Below are experts of layer 5 (counted from 0) of a mixture-of-experts language model. Rows are named up (a neuron's input weights, with its number), down (a neuron's output weights, with its number) and show model dimensions 128-191. Each number is 128 + 32 x the weight over its row's rms, rounded and kept within 0 to 255. Numbers have three digits each.
Before each expert's rows: a language model's description of what the expert responds to. This comes from a sample of Wikipedia text that the model never trained on.

# expert 0
It responds to: Articles and determiners. Articles and possessive determiners before a noun, such as a, the, an, his, plus word-initial pieces like his-, a- in Latin names.
up2:133076083122123135147099078149109128095141193144162084077096135127135145143102110170122111139155151127095120076104093174169163156071083122115091131149100081194164071168125179126130092139084162
down2:097211194140082112135123152092116181150094098123129166133124137097194131085112137129102073089139090109143137091101118147125170094083171130119124156139138128124140085147048122146126097151137171
up3:119154109172204157093111100170161136149146131140116101146063088112141081120099126160073069052169110157077045146145123111098115103188121117094171163066196166099122147097105141131109147109116174
down3:151218104175124158102084130154111085142096117170154099165107178104110101099105134134151129121130120112086177144102136181115135130091129106110104116106051074154072154176167144119122174155125106
up4:143130164160137183087156111128158096113118109119160161113116138109132165128115064122166122094087193116110102113093106133153117145174206129081155099118095135162158142164111126066108106150139110
down4:119101144098140198127062091102045141142114169155111175122115066130066090126070166081123099126104078107116137141173106089107133117130183128132112156129110110130141154087082105147092133131098135
up5:158145169152076097141098087168146152127142104100144120149102135092096170168140158085085154153108071173115142123151124074143102132153163172196124156116126145132126096172176114152115185135124128
down5:108175129141093116165111079130128177176131107067103141149096149138131188086095160128112066100091162188142111186109133123103100174147175206147100090153186174115137114202110146120136112134130115
up6:086142143120099108104122122134168114146109114102091123142106120128129108097087067096107062139172112099179193155101196081066124127057071107119132105053156160121119106131128158132148173107152112
down6:126104089100076146078165107099170085088139081052108130107155120127142058198129110207170095102117121154123118159054095102094172129105124144090133130094111178116121165189124145150109122086180147
up7:200155123110111157138173114162078110145106156174200171127135059131061199144137175127075143113145112091117182159109211061093123130156186088131105119113100119064089120125122069105096098158131116
down7:191105144120153145123100122146187179159081092155076131131122133133158104151119130138118154190118149132128123086127133118184116144089102130128132147144171113094186149118150145110152130125125146
up8:100131086122131067123079106119170143132186097105130135095147115118176116148104116082078134107121160077165119146126075143124079058142134157155132178173174125174127173124164137176174155119136139
down8:128186083190124103140132116186134158113105103147131153115135136130088086132174108170137171121141120093149089129205158167124160183133117195177096168094123134069155113179116154160160057128196061
up9:177124125082107114165171121154151106111094159116078114079167167141128123124078091146170129162106108113098153146146045130099135099143142141129141126133101094117097153159153134075143144089133130
down9:107129141165120132083132162115134093107192129108191141141127091123086139107195121082110146147162131115171143092161171158166143166207113113118179132099152137116063147142123145067102110117173173
up10:145093088055098141093115130116154128137142042113080116153173035121143150150082154160096099086123065122081139128108182055190154161136082099125164084138163202109118113128165111171172155162104091
down10:141114176168095124199121100123130128115110115056142130174075179143119162128144126078162142160109211108106097148153154126083158075110150118096138168132141146135159127154156103060112174138101168
up11:134102116077141125098133147105130069099092135112152138119091037124101190132097155123131160029084160144175116144103126163109119164176141163117127105121115094130110200167146101102115136066176096
down11:162097146106152131175148139110116089122155097152144058111125166106127136124171160101098147163120105134152191158176096131107144134136143127043128126083094156038075143125194099116093123156168093
up12:114092082164124107124241096119125098140147152090041124102116129109072125101050165126150132116138088185164134096192179096140183112167117115125124113116104103085180061134070134107097111143065109
down12:183127080142162186101123137163146158128140151123105140146193105150137126098165176173181168144168118097146076096126094121163145083159143090124130140138135142093158103154107133104147200129100084
up13:116074080136114108157149153162164136133157131164150108101144115113141073134155143148111175182172123169147146072160120135099122182128221112173144152087106114131201141124092151094170147116144176
down13:095167124099202144117111132136108099091117177088096207076120123173223086126117137100075164140127037061106107119151078142105145107150125106213127164176128115151171101081137150155132157153129138
up14:194120158137139089102148115128141119165143147148141163144082166107117192137049078193093142131148175180105138149172098113135155113102138198136162138110113174069083078128107120153119115167106121
down14:126150124066132149140148131170119135125112087163128081146172153119137125184109150098104104093107172172163126114063164131078143147088105085157074096116055136126129133095107081106169166156134116
up15:122087146110042108154097156092145167109175172128127124081107116127086129180146136130147105086151150083057125087117103119093079140085078123059108129070189141161118111122138170175153152113142125
down15:153064129115164142142104147145065147138103133121088164136115175142078176105123113131138177117121116136113109189165176080119155191104149164137137129113142198130098140131102180117178144107100152
up16:116161106065180077157135127114106177162079093137111167118141114132142074111142144108163143093075183155138178121080076123120112170105116085176115124113179171130058117162133153160134170043193149
down16:128124087143044145082152151139091126169110134128167115134132083118093122076154111104127117099107129160136130107127175138126145130112089125142134101156136150119143172110151104176069154152124140
up17:137141097136127163167136085131097188163154123137107159151106092150163091094121171089137091067107139185183095169120195104154138170112150167089159148142139147093141118046100153112133140187168087
down17:143115078086113133133176158157045088151105106147098170170120110092065106091182127172172097166129082110137124129149143144147123153065134019113158079133099121154223053169162057116126132155113088
up18:166123113169121119135120123091164200141094104093111123198110135148128084168116124061070159134115115170108114122154143105113184048106166150108154147111154097122107146195135150112059127132102172
down18:112123121139104087083170123124173135163064096145112100158188115084147118165125103120100179118100168073103157131087110108129138097170118127158135169065151120151113098137166027128110133177118116
up19:143161075084130121130145150129098121156107124188086151118141113169103127183139096140144147198163049099126084157162152129149145128150141106107171147148168087123136094138097128148140115095100130
down19:109128125129168148153048126131112113195149125197163089158203149090088124108118111131122143180150099142132129154134128140100077125129131123053105101124151132173119094158138149133109125159144159
up20:079182145166168146128171122143127141097087131075176063168120154114141111050114151135129142092176124171139135162144146079177132131151153157138151119153132172126174129117161135075118127111159096
down20:135101067087148150108114169142162122090132131165096120127048156128118089131108153157166145085154134085081170135135119124167158109144109060104096128160072101159108117171144159192172141080141123
up21:125139147137157137177114121139160086136108114148149095092066161103118129130112195116150118132118082154163139176101122175097174083138148173100108134103150088080171078131123119090143074100100137
down21:178150138051184131142131181066177131114199204062084089111165098152110106093104193133104117167137092138131089098116091132102105136122192107188180143147130114082093111157091185159092106168142127
up22:157134091142130113154135153056064120151172111178093122112140161169091120157122130191177137166124135046097142096180114127146156089087180139107151122211106080113157102132124162141074105139133181
down22:115132128130144167150110120123153100176131122189169144085129139125168113054174053113143085164146129101136189135088133200076098122172063107163096136170175099120149094118126143125112135162107125
up23:151175161140122135135127049115096142100131122152099135141103122107060075176126126122100113081161196127101132125092165139146165144110161106065087082137142078110164139179111125141140129146144113
down23:146115065164104140077102150117172090105128168117083131157099153136148145118152146120162118155145098181118132114124070074124177085068083117125083113141123111131154106124137162124092100149142121
up24:119101159158098080080116120140171104110103165143104130146151128148138154071179133126158117117103145064102106201128161104139133132148171109136199147128155140142098125134133138099136170212147142
down24:113120133147159098182133172166114104149140066115104142143201091112129137182108130130128107134124115064145113081125125113120045102124072077151112115150126139114104124077133153164152125125101117
up25:144117092152107165121097115144164103145087159135145133080099075074149098146110165060147103112133116091208099176077112131149133081173146160189160107102153143060199136108137135122108060068091077
down25:114175099129124077108113114107115072112078117134139134167156116057132151114156180176116098129083136115103166108141118116080135112122130063118160161117113099116144209169157116141179126125145138
up26:136144101153143161086075138071152151129098142134153077125170149106159163197100095137108184139164097080081159149126058079192134115147148132113165119166073105166122095164140116144168095077177196
down26:069098146079157159088093137161145156114169063109143153061098132084092207116146111117155096160137127103116138114157091123189114074165109132111137158115184156094158106171124093118170158122138096
up27:126076076182146115128127112148134124154158088149124129124179185115236134154152166188119137119153149101116143158163152161150175082091130123140109076062112105103166148141121095109140118163151115
down27:129148051114106140147140000186144109146118134131115174127148176105126135093148093134117152171132164112105115133160126144181106156127115132119142113066115143130180148098093135083090162126172131
up28:129167139105114117153116120137126093173152108088124105113148127057150105124091104183158109132154099148122128112183100169190205166089174137093130116130094126131113127111123124156156124156067048
down28:119126147153108131065093104137121123184143177152179121130105137184083133132157134118119122156144108144101221130091144121161127130028162148132130152131130121081087105107083112131130117157160166
up29:114141126107124069085107137214115094144108108138098138150138187076147092070114119094158102139222153122121116111102169177162129122056155125106027163150142154110116034118122088137120067183137113
down29:120100116119091112173109127089101153110186225153135088120134123120121156121127113184058132139109092097158116182186100125159138138130151127132230114086127123152113208108154127165135124075143087
up30:117149060229120137164166129128121163098177171132147097172110129139151137063182124149138100129130126121114200128106118134150154161138111117132125109123123132112143147113178135161149160132111146
down30:148102109148141093128157176128112139146078167144146125142077090160122170133113142151120164145175175133116145130111106128128103163081074130115095164081140114160171115046109075129126174109119072
up31:118081155094073154177110169093168084201126111100135118112128129145138161126101105088092158163013106100045199151125107107103137136097159167094141121141113049135154104116147179160104113117165076
down31:119106122148135106141107102176115125075134079087181113125130125103179173120123110130159150142054100127110112170124172150106135149119164060190178110164116120153140036108165129138207129078131146
up32:152144160153122137156129099106080104112114125177180094124161121131208123217126141092111180098164104103141103150120177153138117116135148110140132159143162073164163179144101140180104100127114087
down32:112136212127120122141091136139110125108107065156142132088177135122127098138085122117128104031117165107119074175104176189121130147153140116093125138119117124119147189166127171113216114150115178
up33:114155157093159139180185143163105114107119192091126102139151166125100155108136184131162072145092124181146134173162108105111098117147203163127128071116141112105176121153157118106122080133162152
down33:114111139113172185104081115135152123115133103126061081114119072156167106153118135133154144087147156196184112160113103137117153128138050193139080157117106187110064104097118126120105202172096153
up34:143079162146140120101132109082115071096128095098146129101116104161151125051154167132143125122130110076102136137148135082122121126161166143107081069130168124199091138148145106180104188153097097
down34:119148149103118148173130108105113111136122107120155130130119162112153148174153080107150077125104149189145055148174125145149092138139094099096072156126161159129131123152173133170154179047143094

# expert 3
It responds to: Pronouns and quoted speech. Pronouns and function words in conversational or quoted speech, such as you, he, who, what, plus cells in number tables.
up0:130175128158139126097133141111109145209153157135163175080069104078120084123126100123151161163159096168115111132043115138106130100114127136134211152131099132134131111105113061144107103111134139
down0:112183175138139158128077103125131093133126130132124185160086136131111104122099111130046126153121116065137123125120125145132078107113113131166151149128136107147177031214176110143116082145143090
up1:155124127140118107072104083141132149194137106165168137175136111131153091151110129158123110110092133188106107156107141157129131059116095127171115106128160157201099158047158170130144114166096105
down1:156163071097120086162142071148090181134057105093114078093146155115154160149116066111159096146156134064091156116113149109141110076118088222100185047142136092149144131096152121098092149118137051
up2:108079161166114167154139069163165092178126146110108149134095134095122145120110190213133155149062153162156127101122080178129164133094182151096158141125103126107157083134119145098126131127102037
down2:149124138154157127124115061143122075182244118147127158118109169144107122166134169103133155171127092142108142170151062166165102107134135088148119175100124143143115133083145138125120141204154093
up3:100094147108183121177162099158152065098165124101116080136129156157164102153114112167134108120167125149176130102163113127105130133118141146144099151145147119168148082128143168110137158105147104
down3:134155103060111099084116124143117118138130119116117183148162103185114166145125141097111112142132133124151129079099110133131103151123142082111151081157129133159102125086128183154136079107179134
up4:087127102109123113107117137127113056088084155091159112165182107171120104132122149136103162167154147217090154182098152134155113176132106131090129090140171136109172112131150175139114156160097089
down4:128132157145114231123158128136114133111100154123129126124046100111187128157193149165105123162134135114205142120117153177114107100152203099127177105107092123193145151157171126078136126158161135
up5:165092140210171082090109129138116157181093165119132155147126152193125152099129065137125106134135128110100121160097135128142087072177176179136170145179106117130077160144116128164141152177165158
down5:101111126160148158114207131091081142181117108159177178123085118166126153120196077147133130105054086175094159176111080077189148131167093181166114092112133080155176114092167121163228141159163121
up6:129117134126132124122124103108183147109170139133066150100157154075182154205151132116120128177075124139104136075106134072095118156104138153105122109093128153147108177182156213176114088182193126
down6:155172130066121122084123190178066096125159086169106104112087117106131112090100162139182093111091142178124131098163078083142110123165093068105126173080102118112105095114190150074173122094130154
up7:115090147143143106185155140079058148101119149161097175205173142102124161104135106183161138062115086112091161126164110103132145170108114150055132133121117148079156154166059182089120139080122161
down7:147069123105125089078103109097100114117177088082123137075147153182081120142106101116105147113109098139193070135158169095096137108169121110130145129083093125088146116121106092133170069115119166
up8:048148185105186093130079107148108116177082050169120122092151090086146134101121153156105091103097170136154084100151112120076209155137151123117145133153066133169131123124180116155169162137103131
down8:126117098150091135194158168163133129142153154081074152175131129097120082109171094156084133097118123135161088097132120140160191137082122179109139132079158131071132155140133101113138070115142145
up9:133077170122067105137136089081168169145056144154150142134070097130121101133090132145149109117087185119148105127051165124095117151116162128120104158129152121081115161154140121108095093137123120
down9:113202171144118145131193145098134112111105124144155107119103216132153139133143130122165131142199096172114151135133109121150065136138126115116111182081112190126123142149087123139156176079146163
up10:128100107092161121125148176067182147119109138168166136121149104143104133182044147165109103051190124164135175140173139112078136150151168136105140133118090120105150161101144107120122091180116122
down10:147152112135143218101109154161156096164128138098103106119041061097117155120193130122164148129078159114177083123087133113114119121131075168132116141159132112113141170113087102110117092096119110
up11:101128100142078142107092183159152147146167144117162151093150139142172133100153152113127059155179100175140087111154156105103134165132116089088115096100123171144169100171135143158117097112120135
down11:180150109098102107155154123084169128121134123122144138140161123161117131102168129117155145167140118179127124133152139127130113149146146157139025123143189051133158205069172070139099144111110111
up12:167133158127156133154129082096143113147119121144156115228163150201150123123120125179144149154118074108157121098062096082128079132136152177109118119123174193192153109117111193129113122102131130
down12:168108116126149171134097129083044162086170131139134138089161105118174125095126068160096180149183109163124111138128141071128134195129101124094105197095132133078134049171087063098167148127133115
up13:137135123121138143030116157151155099122139129135177122163107156151144103188158168131149169171116120165076102122130122119110098088134090114137073154105073102098115115123131151109083073140133132
down13:055120177136070149121169145103130141132079136144131146167164142109127114137124077126096157128108119104091058163145125117142102141126116087140121143128066140124162243134176116124164125114185092
up14:152115155132128048115108087130152116124082069097175134101138152149151135127146141149163108182099086198115162075128155146127156114103097159171116107150159129192084111134174123051176181181125104
down14:171133144149104117183126096116094107074103122199157112171105143212139089123051046125087123146158194109137171153109122115136108157113118123138131113072101122155135119084105127146104162077137189
up15:142152164168134152093143137072170066116102101100077130127091067088178084113137121137124167173119080049140089127156199168149165133138065108143139125128139096120141106131141108067174117113192178
down15:183155150128118131139138127112149138070109113151145145156172076099071069135166090121146178112078143131124081113077101175152138136178115110124117162086125144061104133191106046089169170036099149
up16:093120202157102192133170129116122149174155150078122092176120094188135095176178170113117132072194132139147173148098163160191134135116153049118111090133097160154173132122159147102154130075082110
down16:108158120121119166116135092162194097166141188122103113081213158094063134144058103145116174096132179130075097183128155126164146158157159077123170162134132095152131084124133149135167164158137160
up17:148094169051143158110142127222097198120114074130119181143077128140078121132147132127144208151113107132163138177098164113114064146145146121080122142131130117168117129090175138078115085119087189
down17:082138067102074140149121159161145135116096108120191094162087051145120115178071168144160101163091099123113126092168105162098062112151126136141090116138151144184133084146141144154188196084099134
up18:144066118146199092111069128121123059123120143143123113146121119177158073090140112202169132116180079163110120090111138178108140137120131105111129147119099093148097151111139175101121189093087089
down18:166137140117102165172144128177186164134064145133142102141153154101129166145096175173152165094147126109120125091096138107159039124123166090120143127139124123078148151129142155157033164127115125
up19:106106122168139092151145130086166162187106117116121091140137135154211152123178139143125081048170158134143176054125165137120134103065092127154152152119125097098174124174143148053110095102139144
down19:137094140126107089144134165165090172106082166095105127067133088151106162127057121146121119106126118120112122144133165128203125119108111099137128137096119105151129200138176146092151127178128158
up20:074117037126131090155144144122069132133111091120060175118094100133129139170162079113141139164192124089106088123121127036195124161086192134135106073130175142076143108166125153150093103126118096
down20:146085168130133128137132174197147136157171127174132129190140113121112100090143156117127158097107164176074106112118170155113138120204096146125120055129126155157093123108127117075094142159127157
up21:134134092100100108116152135114136108166130086116151140119125149078125126122105147180066138164176170152137107090065139124133154160127148099095103153131154100126145134176089174137140044175110091
down21:092124135146149123094158166093121146125119112084151117135094135144122171105082158091107162124117130098112149041173139069126148107145182164084133060161151102156113079121111121146167150134133117
up22:101147147082227106188130143090129139127140142109117128139139125128109110119106119161067079165145076128069068175131142085148084148140118079153131124150130070053107103133131160190064126097126144
down22:180142179093127141123093077095180126147124127178112149071066123158161123115118132090128151090115178168097097129105184195061131129081147157136127126120119103138136101175123122059099164110133151
up23:143144073138164125107098075060112149157138138151116084161135138139116127144127143155098077153117104099091141078108108078142162114118129187107089142145094153126110160173145133134102151106099150
down23:190149106085107117138090146063118169114142182158132070137146060103106092143049143121093122088214150069135110117169117107167109068203116166131145140138112090095103082129118110120141067188149115
up24:058121132093114067125183121174042175131106134125130153130104078145135085082070107173140104080129094114145116131113185114083154081169133133137114129122157129154115132089160114110150144160117119
down24:119117129116127140124041139140142054084095140071109085130102133088072119142153132152117114130066072037127112121105138093201106099119135114164139178139101141094119114084109116137108099100159179
up25:156108111143065135209097159126131140171143166141161156168146160107118156130087108170134110128149150121105119134107126131125117149127166113185141141167095153159144153121171049132107125166159103
down25:101135174148149125065129143171101123156158152118068118097074184110144138059091111118141107097093098124052117115205126139206113159153151143146097115129117153151164134144147072114117180177107165
up26:106174103116099097135069181150121099145140102152160102147194171175153107086151131147131103136134143174110092146106115115177197068166131076187115148134090118153111160132211109093121113148125142
down26:133076104094142122180143093109155138117171096152125116158075128164090081096155087153119109150148108143147152138106181063098161079106182150119092130112146132116091165130164139170127139117171100
up27:117124117156127129134148145170115105101120154086156181107189135129130109122147132132103126113110109158107113102196169103148072124130135113161139093104086127106111124135179084138149126147131106
down27:157146114142144175096185125115172187133135107095076129175105115044047135132171161126141140093177083114163096144122163142100104076123109111131119207099142136150105087152109125179158123073116096
up28:140078142158105127134150154121096170199169103142063131179087106175110168152082164192143149151094107172124179147160075105129093115123137092171153145087173139048104163127144130125140198123138127
down28:090158117077109101139155133147089156123120043140129108130131185161080130207146134074075129164165148085125131091109158136145122090199171161151150181130073169166122094073158153154093128144141097
up29:101118128160194111060154106118118133130092111155148130167148096160100143153111097141143129131139132135101109116077114102199112138130074140056165132068175135155139100078123055075111149114169135
down29:163147114149103159167086135105106193140142079199214129177150156093051064081144112133106137153131141129222132152110166079137120139115141152149080144105170176153191100095154103114136186115156116
up30:106106181064090152170157138136107126119126089149084072153104145129129114107090120158135190144146139184123110163129056134147082095057138178072160103108121135140123099142176091139162099162127080
down30:115149151139116105134125171117119111213114160193114136162092172136120192151091101120160145172080169111158133118119127150061092192103183081122158137028116116124129165128139130126116126134148147
up31:157089087159094089129155145114107092110113086140119123115166123088140072176137180100097108116131146161092062108143088082082146136139173145109173098112132119133101092106100136176149145136125128
down31:130136120147115065125092092183173077174112146129155158119085129108069164129180095148088112124159114132132115082118115099149094118158139180118108146127120119132174046131127138083128137137107161
up32:084095093179125198038155123161132104077136120148049107097116078127174147101124110145086082134108109168140117116105157116122150193083168093053115122122111155147088111121110141122148112143107127
down32:087136113111128139178135157108159141162062155072139099118075155080159140133151065105086118154079137121157099101122130107160106123113116174156093108089124149134171125135073124068137176137107158

# expert 45
It responds to: Articles and determiners. Articles and possessive determiners opening noun phrases, such as a, the, The, its, This, often before population or species.
up0:094191113132118116104147086099200114135105173157179121111124094180097109142127139125056114112088130125116119251138175155130166108087071119123111123132178130125092166094113122125130099129142142
down0:129148155096126100146148154091127170102128112093082185162126102087143124215149110137113079108125143174135096113155164144143137084107135126110144114114085204161101114127188125146084142099161088
up1:128124153121112145176096094147147114107104088129126172088185100130099123165151197164087116136165160097183155091046152128134092111122098096110094202095123138165066107170096091143189147126131118
down1:163187132063146176113098118073077098149068148120174131153136141112112164096115118100093105089159123110105075117119123069180163165100163079138120162081118175101152056112147157064093129134113118
up2:147251143127182087143102137190126137108135116142156103120089174095114152118168138066133078130116107147142096177090107119145126149152120138147147116126168122108221098134123152155096101132179159
down2:093117169150130049138184079171067095112134141079133077102143135180147137170076101150136130147140121148141105072160146164160111136138138126090193100089122070111052133119140113088165184136132100
up3:150113109115165119129120133103078098153063088175132138170165065115144091130151080155133122076140110139104102129129193105186105160160124122159090143149116110116173149143107102156143090098120154
down3:104185110132089175152175167074072107165138117121078092130140092135159105153132154148100196132150120085111208089148078113112125134101106117166111049123113139091118165150098137117094146103109174
up4:168168089126145118109093118171159079153141105133151143154147059164103105131186135109108137124143130167130110128109102144134139169109100116148104127155159164090067180122098076089156121141079152
down4:122140167164131125152205169094130113160114136133156079108139120084103118170110111093126121160102118111177134142088080102065138222173171075136100102102107157168147147117150152100143151124177148
up5:125132164151117081077108118145135133149172098128114099081189140159120128137082118125114110155148110152124114189135185114105170087172106161157125118152159159128089163184084132137151198121101149
down5:113216122171120109113149140069096156167139126156145115090078175134142129113129118139138119082150070184109130102097120130110128068097114128131141081114122111091139110125132122107098139097153161
up6:131090147179172207164114066118102104174175133164119071103113129084128027149152142154127106094144141149152171121089089131175117085140134141096129114095154102127136156105204155142107160156150166
down6:100156104149121130078145114131162149195148131060158118176060130114224084095157136062119062081089091116107201110147098162116179126138142121125086111165186141100132099187113088118125136130119115
up7:066085122132156156184076161108115125184123075148130164103140139112149099131106134140095112142168092102147145152085157097164106120112106083068144132082062079155090121054128144136124133135104165
down7:119136189086172118130165083136150129151157152096120112137194132138075134196187115073070139116140106191087108149132130133161124170138120154081056141141114142116126158096189131176158151183177132
up8:110121149105087105136098133162134144142109163113167144053132142154131156168126138177104121126143115166130111188057129160134109122133051166160181141108195133168105116171065198131112070131180090
down8:127104113097133161105031106150135185139111105190168184156110133174161177111131119075147119126147144112129135056152124132138120131135182144105064153143101181081116157173085154108153117114195100
up9:085167133068113134130126107062140179108107090125139184138169125094155161087039148188127107160102142093130073117130162132175160102109110075160085101169183173161129137180091164148125117167146160
down9:146111128161114107076125116099133111131111136178127038100075120115106140098134123134160093135149095110151169131153115106107140138104057147156129093147133141127116134047141144151119132092141142
up10:161140145147073142107152155186164110079157184171190093075110080120109124175070105136117183077127146089213135133152172158102108085112110135123106105115154162089109086127173088145109105128125113
down10:128083150121133208138089104176092133092089112131081159155157144097087135104124157136131138106137130100116098099119131124148141160099147112128089144191144156112132154126041085176164081171164112
up11:121093154173107129074094107165139115130190167122147108153118162149139097115118155150129105129156111096199094067056132084138142164127146184124154133077102123068036127163101163122132161088148120
down11:117119141122152061165161196116100101126126140101135128105204079168149156111144165092122085137107148124117141068161186113110173145120095130102064104121195124105146130103138117116145089134142118
up12:142108097068183122172118111162111145104106080131159138129160124106129133103214140150121140196155130128087139107102151085181097143122197195119148138136063148117120064170147089133144160132159098
down12:122123169131087177138119180095146141160162110160137111111046105104126083109160138067108068136095074122119144124089167152114139075157092116087143140142190132148154208113099151063153123134183156
up13:136115074141105100139128106158092096085120120170075126110112058144125096093114151147125127174133176161162161093156062112107170150112111180122202113150190143103148113159121046131132168084078106
down13:119118169168145122075119099146118156125158161162156119153093203124144106167167068113143103188149183133097086130143112122118106125118116158126132152121136153103103139144108148144134127135141154
up14:153122045107122137140133129159163118062177150168096125097163115097138141100152123116121167127092140085127128108116147123093097104123169068140146107188047125161131142126149160103190108120105127
down14:155122153195137107133119092108157161169136110139107167075170210136126121142172100127090198107134096127170122151177148106135131124153157091141119168182101099132058130059104132161170121144124167
up15:079168103058116125132150122141089172110075132129153097124202084156182083059118169137107096136108134141106109191179116147120149170144093111128101140113124055202076136106146130141125123108102144
down15:129055117136167107194081149161101134113177136131081155135138132167094140147124112088102124100138116138176175144076204141124085114216094110106178096144115202130169125092137075119140165132116119
up16:130118140109125147115131210081133157070091109127104112084085168148064144137112131173127120163157177057203099143125082096119128141128128102128089133105160136102116146133133106114158153138116134
down16:134109130139158118164110072115116111162192115127162157164122080067180128096143124153099086149131088086020132132113165152114101075201136134120121116155059149142215085126151171150149100061170157
up17:092193082152104109116147136084181160109142108134149173105121167120107123148127170116097158184160127151070069106145068151146158141134072152122134115161155167114128133069188164153121162107183077
down17:115180101114153084138077066153120101108105134106148132092146175102142116073130140168160159137127083109131170064099130096184105141112121109134076187161095125103124125156127124059173137146110145
up18:149126117140089142117176124139137101143153157097186080091164145083093110111128107185123164160097118109106089144124121130088113094175126149152137149162157117103148119138146104132156125173128107
down18:115111106083134138107104151119134125145126051109130138126051202171127173166160157124162163141149123149138112139163132136134149098111156124111145126102152129124066130078130128128173114135117164
up19:113161184154132082143139111167115143121175121134084077087089081102143110146116151118115145107111063154113121146153098094124133155101163198126145100059127125102167147147098165158174132145111138
down19:132099104133148095129067125228110123105155191115113153148133173147143166130148166080145126124094141127229096120042142120110117125150147105113125156125125150149115048149147087173179125175143133
up20:101129149112132113155134128173163103130099206112130167189161171150113091156096073117127165179162133131100174132174070107054149160085047162139120104152078085110104065127177167092112102093124101
down20:199119043150124115189098070102078093124141150083122126120133151116133171087101065117132093131161125153093188144139193068142088135131144131179090210173119087106113139067117072121073160133093125
up21:121143111145131078107164085167117173102125147107081121142139125214116163125146155114097102168169102093146141091101098139133163152126056087139095127144098100134165087161149140167142154161106099
down21:161058104105179159081120133160105206095080101156116111170122133119096126113156115161154146150128111137125101139163104078163120105162090112081084159137068122133109194144119130097125118053108227
up22:103098157133116133089100136150084113159143158119112118128143148125120151134091121145145178131139118166151086082148090168101123078147094167089155126047146108103163109137113147132157140126123116
down22:143149114120124140109122131106144123084130137130126093146107128072098148146099129106150096117056153159130143143189089046082178092129106050101098097128085154103146147115143107168117091171107110
up23:145118155167139162125112116172115163131121045095167101109161131128148118113168090184120133175097087115152104121134139097125110054123147188067131174067139118091123111113098141090118122132089076
down23:099161103129105105096055133096148148167117136148082143153093104138131114163156183107097102117142158157113169123134122125182151198156117131149154147120124133168101189146128144116081163156062121
up24:091192120151101129100114058120099072113177085100154191155109156156114145104115157121095160137132134123146145122045126151161118149105149131117171116089141109097147103141100131144120147141162126
down24:116137155112109141115126143161099109138127087128098116091112104131142097128151123083185187109109155147075079112137187145152108133107153151157130119114112167170127144175091129092099092089092102
up25:193131122171176176109120105116069107189108183120150106146127110152109128180099123112080183159172093118136154112114104195124149127150147102108171133126144128129172163156135134154127123140171138
down25:131151092093108115129116143105161119114122158126147173192146096125114115129103067132132123111138154088117106140160129083112152076148145165171086145095169062104161127087123128123118106208089099
up26:094091091127135097124056071154104156039130117188097255140146108160099127150145137109103131123129145073139104126148069137120100115118116078135156102143142136113112125116053131108093102124122095
down26:087125136085142127120178137067069105102118153131079146096198119114111132127110165144122110096099149183128107165134118112071153165203113091180131116116164137139156148088131139132129119139152063
up27:113136137173082142226167128116092138107081111124156084128119159134171091184146131130125110149113097203106131179102164111102062136060119159151126141133093165109112092093131142112157114089117115
down27:199079099113088174128156138160106123104110068164057166135145103077129128119131116152145149137149169121105131141150159149111107140134077155096102093156143153109165118115144148097121166111104137
up28:171118147122127196148117111110117142091098144137113117148153110119173156121127085127171154090085143123095032094136141127076135161104098100105206122182176138182126101131108126116173123153190107
down28:160064095156103190216137164147137201124188116122079073140148131163105126129119134180162181152107165057166148156118192143091133139100101154141114098087140144124139131081170123227137080150151133
up29:129214107167146098118097146070140106109110110125147170144137142117104070150185095137131114135146084150117126189161129119126126069146139107089120119114137101153108178108126079114125157108090106
down29:136126137110063106106092101163121193094115095065183152163086158172125092195107153100145140146124076152115163172118121112145171147087134164134088126111156196089150166126138131142069191145101187
up30:095158127152144118151142126152173126114144139066127096050123114112168118096182096095126174199103125112097174083153141215089106153104090159104129112130133058164068097173140142106129149115138161
down30:167082140166146194114228207137177111072149111176141161135121126090067136101132127090112160144165160107102220106157101157101133091149077163100045152135126147136163118186089076137118121089126054
up31:111102153079103174173173140130126094178102116105173098139118088092157129075156162115139136112139177114131135120105141042095115130124141136126126119154118093065157154109125149116185165117135097
down31:125189088083097035123087138152198120126093141153093176140130163128158152103112163132168126154082165149176210099147133113148114118092149074097132098084125158133126079123112155118138063107128158
up32:150152124139138104060151105194045137144207156143105104112082172112111121098151100097127165119102099104146052138175135086083136193109189120101155140139141118127142127146056107142063080149077163
down32:060058146138099179086183192129169137136098153173138183161152142132099147151110106114084090163180062120130176080078129147141154087124087170174152095149141109132090171112132095135134106121098134